From a checkpoint of a small mixture-of-experts model trained on Wikipedia: vocabulary 8192, 128 experts in each of 4 layers.
Below are experts of layer 5 (counted from 0) of a mixture-of-experts language model. Rows are named gate (a neuron's input weights, with its number), up (a neuron's input weights, with its number), down (a neuron's output weights, with its number) and show model dimensions 80-119. Each number is 500 + 40 x the weight over its row's rms, rounded and kept within 0 to 999. Numbers have three digits each.
Before each expert's rows: a language model's description of what the expert responds to. This comes from a sample of Wikipedia text that the model never trained on.

# expert 56
Name-ending syllables. Middle and ending syllables of European and other foreign surnames and places, e.g. Wallers-te-in, Bergstr-ö-m, Wal-do-rf, -ville.
gate0:490537515438498597473444459558455479524505409586516502539459469459446518524514493488488506458481502459472517485422462456
up0:496528477493453479523453518525494506486557523515605470413506485501424499529502481537536486529598536500516573451430453470
down0:516453479518554428509450517533489517489472545467501510446496517495520503544525495427506554456529461469496397530468464455
gate1:551554502475503509479557548489599506432510494464452521593470500495560498512491436571505534496504466432490584455429574438
up1:410465508436372481542527500556484464479514542487478557479443524510516513529538515603475496509497510490452518589533568466
down1:521466452539504481516455480510501604570511527492515529561518456545452469508523476470531477463494546426484513555523498475

# expert 25
Scientific compound word pieces. Middle pieces of scientific and compound words, especially biology and chemistry terms, such as cyto-kine, crypto-graphy, mo-le-cules, rhino-ceros, photo.
gate0:514490474492503573544527478551568412524490492487493477514470465501429504483591399553461506466542543435453462484534540535
up0:531537492590542438473508442430505566449543481433470459477485523504573503500503467538539561577470538544539544485471503482
down0:509500525498458529478549472550515420482468486488466488482466591516489521479504523476504503411522569526511476458465525466
gate1:450477509527545465500542517533503451524465538581565461452437533563430442516570484539499438520549567594557493486502575477
up1:529486526473466515478509496513565535534487488517468485486497465437509525465509393484558467553464483453498510510422436571
down1:484519545448526457546483504499412518491482529525522510540496442499505487465417499513528505542468409495479540552401480450

# expert 54
Opening parenthesis and in. Opening parentheses after names, for dates, acronyms or actors, as in (1823–1892) and (RIO), plus in and near.
gate0:471525499511488457453577423493479514530387510439453493565449510492449504528440466503522558535463479548491458432485516410
up0:511483523495491568450469560562495501491548491575542493469528548465474518478532464460425487487514481505490506532540520621
down0:463490475469514463515498479450455512486564516506490418490517511512468476512592499530481411549543516499445496466530526538
gate1:484509537541489449489454472451444452586475444478516453551500489594513451566537504439441490437505463428523460514495541497
up1:528511492466547443542427467506458419594498568455509480522493476491514428499521458379492520447415566515471424453435538569
down1:432559484539391562529537514515455524529572468519537537513534415529412515501506520454545512466471483520450519488500495560

# expert 24
Places, dates, table cells. US states, countries and numbers in addresses, dates and table rows, plus the pipe after them, such as California, Maryland, 1954.
gate0:454539466565535485462521488521468460478410478532487533540445481464477534542459526517442447524529431532527500501451507481
up0:618477553529505550520494505526464496485503583493525500551456526489488523466539457499520515522507440477538486514521491516
down0:514471422529490493464424566476527525493507480479455563482467494500536532570494541481515503518504501556453475465487394524
gate1:496559527496478501498556515513557503486506446515463473516523552536589500560550503483459503569505441430551484449493443439
up1:507537512412499568493534574500496494549460552545461521557486541510474531558504545509550573504529469429587536473443479435
down1:479491470586466505451536454536580472590499483458477504502459494576450490484467517579548447527502537471564575532507595449

# expert 51
Personal name pieces. Common first names such as Robert, George, Michael, and inner or ending pieces of personal names, as in Krist-ina, Bill-ie, Re-iko.
gate0:528479530522522459503500559498439546525522472559476474567443599530508551470468485508413497533513438495448482508469500528
up0:494518435482467477505474464453449446450500428468435518479515511566537468509511618510592495497543490491477546489557534499
down0:454449464471492409504526490461518497476522436452464495535517552466441581449500466554469439544504555460465493604537532523
gate1:511463492466498531577483515501499453556485518521523424581560496514439433503527446564555443441453476521527525463470489501
up1:511469422476507478480471480508461419453531567493564478544515499509464405448521472480478472475477464471513447508420457477
down1:531463454459496474459520508444534460534514554463517476486579515471512479508455548516503491491516491526483503504526480526

# expert 53
Tables and diacritic names. Pipe separators in data tables such as minor-planet lists, plus pieces of names with diacritics or non-Latin script: Büyükşehir, Bh, č.
gate0:493530521501537416517538508550492504448500534492427520458503497483542508539483596505541491557514498488448484476417492476
up0:500514425457468538518487479508521457522510447566496512467489500482487484462505446504459549434527541500507458573477469544
down0:530546540538483461453570418517564560504513511501489432489497456506494504555565474485499474529553485539514483558490516478
gate1:509478532495560521506491510545508477553554519538475458466465509523502537478506400465489538478486475508522534553476509579
up1:472467541476537458497571464497472450551590538469533525491471425540420518472484529528566572540533498476515460557493550519
down1:479536516492494521509592435437502502434470485493472478497481512543563487500498545427525578578524544500474540451529526433

# expert 46
Infobox field labels. Field labels and heading words at the start of infobox or table lines, such as Date, Season, Score, Preceded, album, leg.
gate0:580532528549508460523448492544464457550506486507522468463561535446538532432448486492474523590459527481464563538459471464
up0:517462524495475525608549531431522485487494511497526579453490461530588523590439482447497528517465585452476452489480483551
down0:456502488521503464393522553515561513507540457509534483522411554454520552547534485393503487509587504527466483582464513493
gate1:520413499539454487468592547555485531535501438490510499499540485443465443515508464532507475474547568426468510506542470446
up1:573467506474498437507545489569480520486444546440504417556524439519526519464463495489493485446569479522513442546505531450
down1:484508466569513563493443609566491501421514425530543546513482504527441510477430529549506481568494466489479430467552521479

# expert 15
Section heading words. Equals signs and words in wiki section headings, such as Early life, Personal life, Legacy, See also, History, Career.
gate0:503468481465495470491443468482538549518524462536469422470519558552494513540469476549510469573464567566518453537537532435
up0:514544588511464500543519498436441492487421528517567492442452505495612471515521505480510521452568441523516485469600503561
down0:530555464412532541475521557551528520557494545499523469563542526561533541500556474500461565527509490452581488492554466562
gate1:467471421514533472485437449442493439518493426432574473519462476530538454526541475594490545535513480536458491458468493427
up1:456518477425549447495446495542425486561464481471520477462498542550486507487541496504538601495553457518439568471506523510
down1:440537495429495571486472546497486510430571436437459509500518512493513468513458533510500484527506560512464496484482457464

# expert 48
Units and list dashes. Unit abbreviations like ft, km, kg, t, list dashes starting infobox lines after Height, and the before ordinals or events.
gate0:469470506517494490452502541474494517547497486492442551496473510479506586470535536517524496524485415473506497451527510460
up0:547482479434487499498490496525522501519534543453526511474470499501526434478485526449474472485516470535510508560429483481
down0:441558446596536543549473465557462555538495517496437533473553437519485501420505549524437548486564441486645473474486475491
gate1:498443454426515450532437522539489511439469440559442508554547547473509532504453521476504486500503510505483543486476507523
up1:541437544519510461550565510574523481477489468578551493530569456468475516447556494505460498524470512478534536496481506588
down1:537431559541472555520487524430494515396465585594497488508455510444482449484512416560480515473495494527580508509530483522

# expert 13
Sentence ends and connectives. Sentence-final periods in biographical prose, plus clause-linking words and commas after adverbs, such as after, while, when, However, Nevertheless.
gate0:516495485510513449495489489484510469495516538444484513409480493510496590497531447456427509464433513396535425500499502502
up0:487511551431493540492510521500455497500458584544560530501504577434547551500487495543461540463476490459499549414511524488
down0:517512541524552449558533525504444528476543505555476561533486478476504508489519450408524490516545523457624476497477454521
gate1:558634540505516510554467554569518481482493513568563516569466528527436524538500531558559433510547500516562487487526432496
up1:575546502522521506455511535538535489441519572472435471465498476520525518557537536493492458430545437542474403490540481506
down1:490524465523543508494515450500491509503474512480476548523519481540488526552508495511544443588412513483473489542457550478

# expert 17
Coordinating conjunctions. Conjunctions and list commas linking phrases in prose, mostly and, also or, but, while, However, e.g. South and North.
gate0:535481403468433405538444481535482374495498488513522454503487517518501557453515558459503505417417508485483493530532481486
up0:515544585572512493424470461475469498548514509525511499474541424464503500495491396497468490542483521550561552546523524491
down0:449475514475476458491499392529482503504494515504449519530561459467457502475511394541404582501451452552474532481511558520
gate1:496470537460568593533541531415545436462547513530578517501469532558537531505524476504472524514455492510443467511546468478
up1:528435533515454412548486461481540436408510500436464446517482468491528569578495473448517496464486469458548455559541577486
down1:475439403438532530471496505447510531479551508461478470538486489546527511532450509468471521543481530469482490566505526495

# expert 10
Foreign-language word pieces. Pieces inside non-English words and scientific Latin names, often after de, et, von: dei, zur, Hylocichla, Eukaryota.
gate0:474512465504601512456460520453436507498416527590424504537424558487502495482563492500517528538535541539500521486503487523
up0:452479547505510531459510423572488556550525548491553488508516483510496464476453488534510488480466515503477541493558571492
down0:474458455467515567493523532480444528463489468480400521558558520486525557507569557469546475503475473440500581506505522475
gate1:521419534519613520532474474446513456505489527503492466551433405474530517455434513492529530550527459523527475448524537435
up1:488442507507568510536473492472497439565469472515498515527501517535459534503492507494493528469599467517398529453502512432
down1:494491506504513517496529512439483470517443539555552524535529529499568502429608518498508436489429491508502505480494528517

# expert 3
Copulas in music articles. Forms of be (was, is, are, been) and table pipes, mostly in album and soundtrack sections, as in "the music was composed".
gate0:481530513505427451582464460505470538449458542504502505549499466458504509489476548512514553485541514492518533457509494500
up0:566520534496509459521494517490511523424512437487524526509516430486557536502515494530505485475452520453540526491494505496
down0:551544528468551465550582490519519534453383566470513521539508489499561433488547538597472486510447500453461536501552502484
gate1:524585473519538557496506511529433590482586440520457419508523459466470504516535566492463431500529456516513445500530535467
up1:490447544504542521534477513491507441532567459570496486517447532530405484458541493535414480413537514509485568509439494440
down1:473435497489460464575499454487528549493473419575471520497547473541528494521548476541533489489517461464508534496534483424

# expert 61
Mid-word pieces in names. Middle consonant-cluster pieces of place and proper names, plus words like public and Government, such as Shan-gh-ai, Vit-eb-sk, Amaz-on.
gate0:436525474509579512536525547606504465544477472551523488502460486520443533502457502516449501451506556456431528484421505527
up0:487428528460500507457493530484521532560493510509609466477485491461510432505543527536499519509552564501424485500511498503
down0:484511535506467531483530465544507522494474499464583529487567532530483526509473503457509518528529523488564516508494537479
gate1:563496413414468492526480508478510579479487470454455496469535506483530479469603531502493481441426519504542464503477487543
up1:462464577447449449488514548447492425532489468497446557502435475487531507512548504466469572526550468542524564541460462414
down1:441460488497467510539496430441465401538512542487481433574455531525498522501549472494487468478486510536530470558514527507

# expert 8
Years and nationalities. Years and season spans such as 2011, 2016–17, 1947, plus nationality or country words like American, Ugandan, Chile, Marathi.
gate0:551524509504529450424572497453493584483539442470528501547532478563485537473490555512509533512551490526466432429507461507
up0:474533529523506457444469513407515540502528468504546559448492533505469450457518497478506571525501525454488409518507502445
down0:531538493442557487525452479484553471534453564479527477432526548475508481498544493523500442442462419553516451534459525439
gate1:499502543493479582441567517473485490530494530460517502520469522522585461471537473542498493504492455529551428507563474579
up1:523533467409537449517438561448513482488476485484568483508542512516506547491495476514534421467475531499508563451440617596
down1:455558486433570457527567496501506469528579550531469474520499521507568485426506520392492467480493492488487514502481538520

# expert 50
Line breaks and headings. Paragraph breaks and equals signs of section headings, especially right after "See also==", plus syllables like Di, Cu, Ex.
gate0:507483555505481484521497536573511546453437445461510542469530524471556432522487521409477558477454469520514570520544471485
up0:492504462512467604535480492443552505523622526465488516506481464455455501520510479439474476509469547448502509582474515488
down0:531513533529429579574464466515539456603511500492563482497451522543555580440501520506557495487585488432557536513502432393
gate1:497452559488455465522443488506490453501506492445503486494517483513452412506491571487548459463521517468482532445477508438
up1:480524468594527565482532521463495452485434486513498525489474473507525541523490437515495547510446444479496484546511516553
down1:390514448485511400438493524534554554446501529438485481557551539514471421531550458462492532550496491554473510467437452522

# expert 2
Personal name pieces. First names and surname pieces of people's names in prose and tables, e.g. John, Smith, McC-aul, Len-ard.
gate0:518483549491459466460486497516506507460524466432506564548546492480522447451553412519520516532537481498444504482474510513
up0:506495487539539507594488504554509539514518468547501525507431485491543475425546515505494508482473490547497503520497462524
down0:541514502557432477484510565507494429503517566526507484501468484464497487532501490487542528471578422538509451484516453423
gate1:503457483487492533489522527470521542559449469399510521539532441443493494381537513534482475566545465466462478522476423432
up1:488439587549474470439411515451432488518501513482486533529515504492479525485480490499553536482422438511495525472531515471
down1:478489463542491489458585472468529487482483594537487491549519605516428474506487470451558463511565504471517512533489480468

# expert 19
Single letters in odd words. Single consonants and umlaut pieces inside model designations, foreign names and URLs, such as Mk, Köppen, pku, and the word of.
gate0:571431491516480518495462552466489528461456506517499507454507524430472513522527469500561557458474549476514499480494544440
up0:549475498498502516528434495504534467546553416439491454516451441466523477568429462453514553549518550502482457445530433455
down0:540574516458509461563567518538520503479555512512449452533457519487491451473478419469457435493515481454507502479485407539
gate1:501519457461554510490529495474447522497458476503483516509464589471526509568577493537462569589503501526492472509519572493
up1:466504486570470519529525490510500486554482502514536477489488523530492524439550502502493523425464483480486498513497493478
down1:537501525457456532538484566525538471494472517535444516503475514563551528509527499449483490477449468442482491452517556541

# expert 36
Sports infobox and squad fragments. Word pieces in football squad lists, season tables and player infoboxes, such as Out, Promoted, age, loan, plus He and was.
gate0:471489541437482470577552494511472529531477562526498462474557540532483454540543446562538483532500525450459504448437559466
up0:475500517546488493453540481523486502516425572492493510575470551523529513558522489470490468523493463451473505474503454479
down0:498501479536464478449505464481514482477418507530468591548465514437388444606572563492402519462487493424421538469567415460
gate1:437558436541501516540509532560526567461473468499488551493582564477469476538518496478509504539522527523500545497531510471
up1:561539451505528516541474492434558443531492445519548430548514522528481522533525497487514551522465522543486491460507549535
down1:502570540449538518495498572444511548492430532525482484468514499480497420501559527449560543562559497504566522488445500560

# expert 0
Plural and nominal suffixes. Noun endings and plural markers closing a noun before of, commas or and, such as -s in holdings, -ations, -ments, parties.
gate0:514494520538516601496395488483532519482501445514480504480479507521547471529512436532479476471502484483506458518549549498
up0:496542464515515436488562503571440476626521595512522468457472549470484496417570542538530506468481463589503527510471535493
down0:547496568502543480545551413458506565513512495439458518490540461545483494564588475498556487499521522510506522438410430495
gate1:516451469516476478515581587448531486527548475559515500467565495469505523475532556576533552463474501539500504442476537474
up1:508508539519503548553437557518493466538515532502498470520578529482522507553609497507462454484483500562508522450478540562
down1:485452444498561503530538493494471562482460543543479510516560506611435469504497473480502518488491507503485493547510564513

# expert 32
Foreign place syllables. Syllable pieces starting or inside foreign place and proper names, e.g. Mal-di-ves, Bi-scay, Ti-rana, Pan-ama, Ivan-čna.
gate0:455445474526538473514454558508543478533531473421494474493509504471488451447515551475458545487399569505470535501500447506
up0:493397400528554551552474544432489500489507515479491472502489418528547484471494526571407567528492524428608509520562441526
down0:521482525464469489473500528493482493512518529518495431564569516568484496511496416494462524544473532541507406529527485491
gate1:502425499449505516497467522527527478514446501520491497482531435522543442583413417588501463510461530523566444440513585488
up1:492405546473525515535545513497481490541498513600458523502535392476561449534493491562535476579467514513454526463440584510
down1:504454561474471572449488464552501475517514462429511556514514555471588475493504521494481488613484473532542489466521463516

# expert 41
Pronouns and verb pieces. Subject pronouns he, she, they and modals would, could, plus mid-verb pieces after to, as in heal, cancel, bereaved.
gate0:508546510483534489508516537551497489570511490566439516471502493494476446544542482438577515474456528484532504491531494575
up0:513452505442505501512564497499417487487502484431556397504451535498527453448469508540536577544517574501474492420492556516
down0:503550507553546521501450532505493452482486450512560452471476518469575563565468507447520484549485455542516484521473490475
gate1:476523481478428487464452516477485530525495548613518540506492478564468471507403508411418500498556530473562536452500506494
up1:566502568546454480471451490509517440451564511514436471551448498484500453466617482506458494478511483566544403488595536543
down1:456488545515470459551496478484570423488503493442537465520490422533474475547576473482522466508460537497527509482453514524

# expert 4
Person name endings. Final pieces and whole tokens of people's given and family names in narrative or lists, such as Weaver, Gracie, Stalin, plus him.
gate0:491537529474478479504524448463490509493555540449494532448488502499597447537506526554483570546501467528493550467536584458
up0:499486490533503487521508511524574585465510500519409531569519528452569508500504492591473460524533498554566542447517546431
down0:505465535465616437521519499575524434546472518438535481496482464475526503587464433550456538479507559553485432549459388485
gate1:531427501475453495479531491479428506446490469527539434467480572438462524524511500569504459519458499498519573554542482530
up1:462506496450492485515458552486487559502545572595507553523529450481483556512506541500603474554507520494520517463482464457
down1:504511439487555483459527495481526507466539545449499462480496479526468487438539511574551416542444492557485499496459599544

# expert 52
Mid-word syllables. Middle pieces of long technical or Greek/Latin-derived words, such as heterodimeric, hyperbola, elaborate, psychophysics, interchangeable.
gate0:536470564489477542467518455493494480434487483535462539488434504425454530541521610476491482526446501488493428566617500455
up0:376543417436446519573574574540550474515522516565408486454553548562557430500522498402480523501421528477463428498395510494
down0:530514455536450453518520516529515508470475461480467542405446500454469483519517397509581555485518539501470509545507565477
gate1:515479469503537494499513491430458512483474475502509468471432609501537473480551410445488398577482406452485449461583535510
up1:434533481418390488501426449457498440384444457508519539457481544545441507479516528578510501504450557534541463459503440505
down1:542495492517545492519460549457522504475490514518511479466465471534465456436474506452525534510524458555558521521486528523

# expert 34
Infobox line markers. Hyphens, pipes and colons that begin infobox, credit or table lines, plus field labels like Phylum, Born, Density, Website.
gate0:479500463546481492477459463550494514526511462508579477569400574502529533488489488431549504502481563448514500521405456496
up0:477464478550520487494476488532531528564499561495536486536440585508494597470530440495480460507506446560508474490501398553
down0:449531511440524572495525494453541485471510529493503499539520541498539457572430566512508440494509555517557523516502512615
gate1:456448507472530511537452503507530473569436488519455505577535467544482473469506510513495443527486544471523560487462403505
up1:551420497495493505531523514407549475572483486470424502479475606490471481470504468499469509511449470510574490601500509463
down1:490453550572492571520523579475485434455410477557502579503479470469512530426483562513502420538524520488557507493499534498

# expert 40
Place name endings. Final pieces of city, region and country names, and words like City, York, North after New or San: Arlington, Bologna, Dunkirk.
gate0:470528483440539488523473449525544481469522433491479488438454574519429528570476505491577586570486459440442499511487479421
up0:499463482566487537511504508435511505562514580534415532561504450451569548476495517514454463445479500544511500467552502554
down0:488477560495523546458553555545500528493498520530440524564533465471484547490473508549516451503528533488480543503466460445
gate1:561551509480573527508537553481470479485473507535559442452561463504514538455492407504472497495543493529450517493496586458
up1:605467568603516497562514508450418495515386480451479452531539568462543438426498457540479508524496525522497589518493518451
down1:516477495493491462527514484412418526466492437539518528474484484530536457561516454577462459515537571609438450513556500502

# expert 37
Romance and Slavic name pieces. Pieces inside Spanish, Italian, Hungarian and Polish place and personal names, such as Bueno-s Aires, Vince-n-zo, Las-z-lo, Tor-u-ń.
gate0:526552510468504513570546505534519540518478480488505496472493538479560539481447542539498490555513550478469507462501458471
up0:559466596413435526443516462476466520596459475485404504532498567493446506421525513452513531503496467568395504470415509486
down0:522491468482497442476376410531510513498450426517541466487484530547489456520475434463494480507507491539464464569487505515
gate1:488454490541454502458517520543494454516529446529499504558502449468542523506512543478563469529466455465486519470487529515
up1:451514532493465437450478504528550454489561414476544491547546489483575524452453503454508411594484481523509465475533520555
down1:451479518514466463497516575530507518521469501511447507405496493486483458434516571479525469501535459539460511552509614514

# expert 18
Media nouns, word-initial pieces. Media nouns like album, band, film, tour, and first pieces of split words such as ub in publishing, Rec in Reception.
gate0:495485507446486548537502458448547418472513545469575493455549505426461533472517552489558528446494513518509523515559545465
up0:463500570448512501538467466518501473506484488499420457546483523529519464484520569478518462519548484528484500512463503522
down0:468449495543490455512554477524544448542458500427475529507554555520452481541462471478469513508546435519471512512508480468
gate1:517536479494490479441414459494587565457530506531554545499523502541518543468431438468490479526531440478478474498500511540
up1:466511498548450515501509520478473491487520534512511512514530393509511519505482503495478572564513589497480487544495420495
down1:485506480502560505445577508523423491502494498500558510540472485471485613562499564557549499504472562497473505595516477589

# expert 33
Stats table headers. Pipes and header words in sports statistics tables, such as Team, Apps, Goals, GA, Rank, and columns of race results.
gate0:513450521502448497544466506555481561495446468452489569476464482496524491459461519432447441551517530524509509463430610484
up0:512538471489488538574499500524494447498540500485436579498559476468486520510487456458563587454508512547516512502581548581
down0:495506502481475512474502493532431462532517529557489524513526498565514531455494535481468509446494506496523541468499473492
gate1:465491476451452519482514575493473489559428495488442519548509548527417542550479550531478514554443537548421487477483418588
up1:435553504469465496478526503554550563466527503498556512530460574513432477523489462477497483489559495478503468500471499439
down1:535522550558500499573478521469450490437482519460441422528591533466435466498452509439483434505496435480533536522468487486

# expert 1
Initials and acronym starts. Capital letters or first pieces opening abbreviations and names, often after an opening parenthesis, such as J(D), N(BA), D(OD), H(odder).
gate0:543467509524487519445460431524588480495522525410481493525420488476492532471468523448518532586551519488494444468508513440
up0:479492510518482436507579467480485517543514534530505525492425469541524487525478437566458505440507526533503544555523449607
down0:441532588492453496476489529500466513501577575564518460531547586477494488467520452495510491506522530513464495462499478519
gate1:481546486547499564458483466534417482499478548528483520456491447513529487490458533442534478430551501481503436487483551424
up1:450540492483535524477510523515495489492445523448416490576489489461516473501584439520555490497417518473498527540426532503
down1:478509544522490506468496434516531575449536525489476533550532527525475473566505464473521524521464518439513429535503440445

# expert 30
Short syllable pieces after hyphens. Short opening syllables, often after a hyphen, such as se in 20-second, el, di, Re, and dash runs in table rules.
gate0:543514449551528556510528479465478559528510468540561504448554465503511488480496502543533525493542512508500483422567402483
up0:466513435463533577479538522565492499500522518504488497522487469517558462558500479496509501417557473529429485566480489495
down0:485454517490421523448517471516500419550528485538442434488449479604511519475516467427437467491568484507468547470400456526
gate1:430590466473488433597557511481551554503418453499484544546507542492512523464553489502564539536559397529489419497494490478
up1:456517456497465476523464563444540482513487512417433516543501476519508519486529448478513512504484469459536445511424623448
down1:544544517462475522417554412490509549524413444525455472514512465442490480472475505556474441501563568583535463495524496486

# expert 9
Score dashes, math symbols. En dashes between numbers in tennis scores, plus LaTeX symbols, subscripts, decimal points and plus signs inside numeric tables and formulas.
gate0:430535521466510536491586511538520433537530524507423479550480475521466473442505587548576467521489534462480452487502488468
up0:468498521514501527456428459520446509511568491598617464533481519580534519478504514485524514459556475485500485475553520548
down0:510529526538510474421438521580529457495473497445464520465563458436491478481447489473520474480499504410511503471516483483
gate1:533494505473495538455493510518508489523426489490478476493503500463532483506504459490563511461416481487491465448525442424
up1:509517475566485525475473540525489505547444564504494442564505447398499524502531438486429466534451499510524505470396549506
down1:532474538579508458461475475528500525569480528499523473473435475435528458531443505500430459445441508454512530521480472449

# expert 29
Parentheses and table cells. Opening parentheses, table pipes and line-start pieces in lists and sports tables, plus short word starts like so, No, bo.
gate0:515475504467545495544529533460548493495517552508472512565524501479475525562507504511526533503430425513443499506455521585
up0:481507455517501466573519440468447534472452462483510514500535465564537494460472476531485561517510492442484495417509534404
down0:498440455515591425470477516468432472532509451455470466494452532534470449512487555431470470504517516535487543399494548533
gate1:571440486581438480524441508490459528486458493450452477531418533455490518444496464569483503518559497520478514478556529470
up1:547500458541559489453453486417507405489466484499474487477493551451469499532551523560452547541534557500567490512494436490
down1:513495456498512448508507505439444478506487556526511497520497433488564520527507504525559457486504520501478460551530511562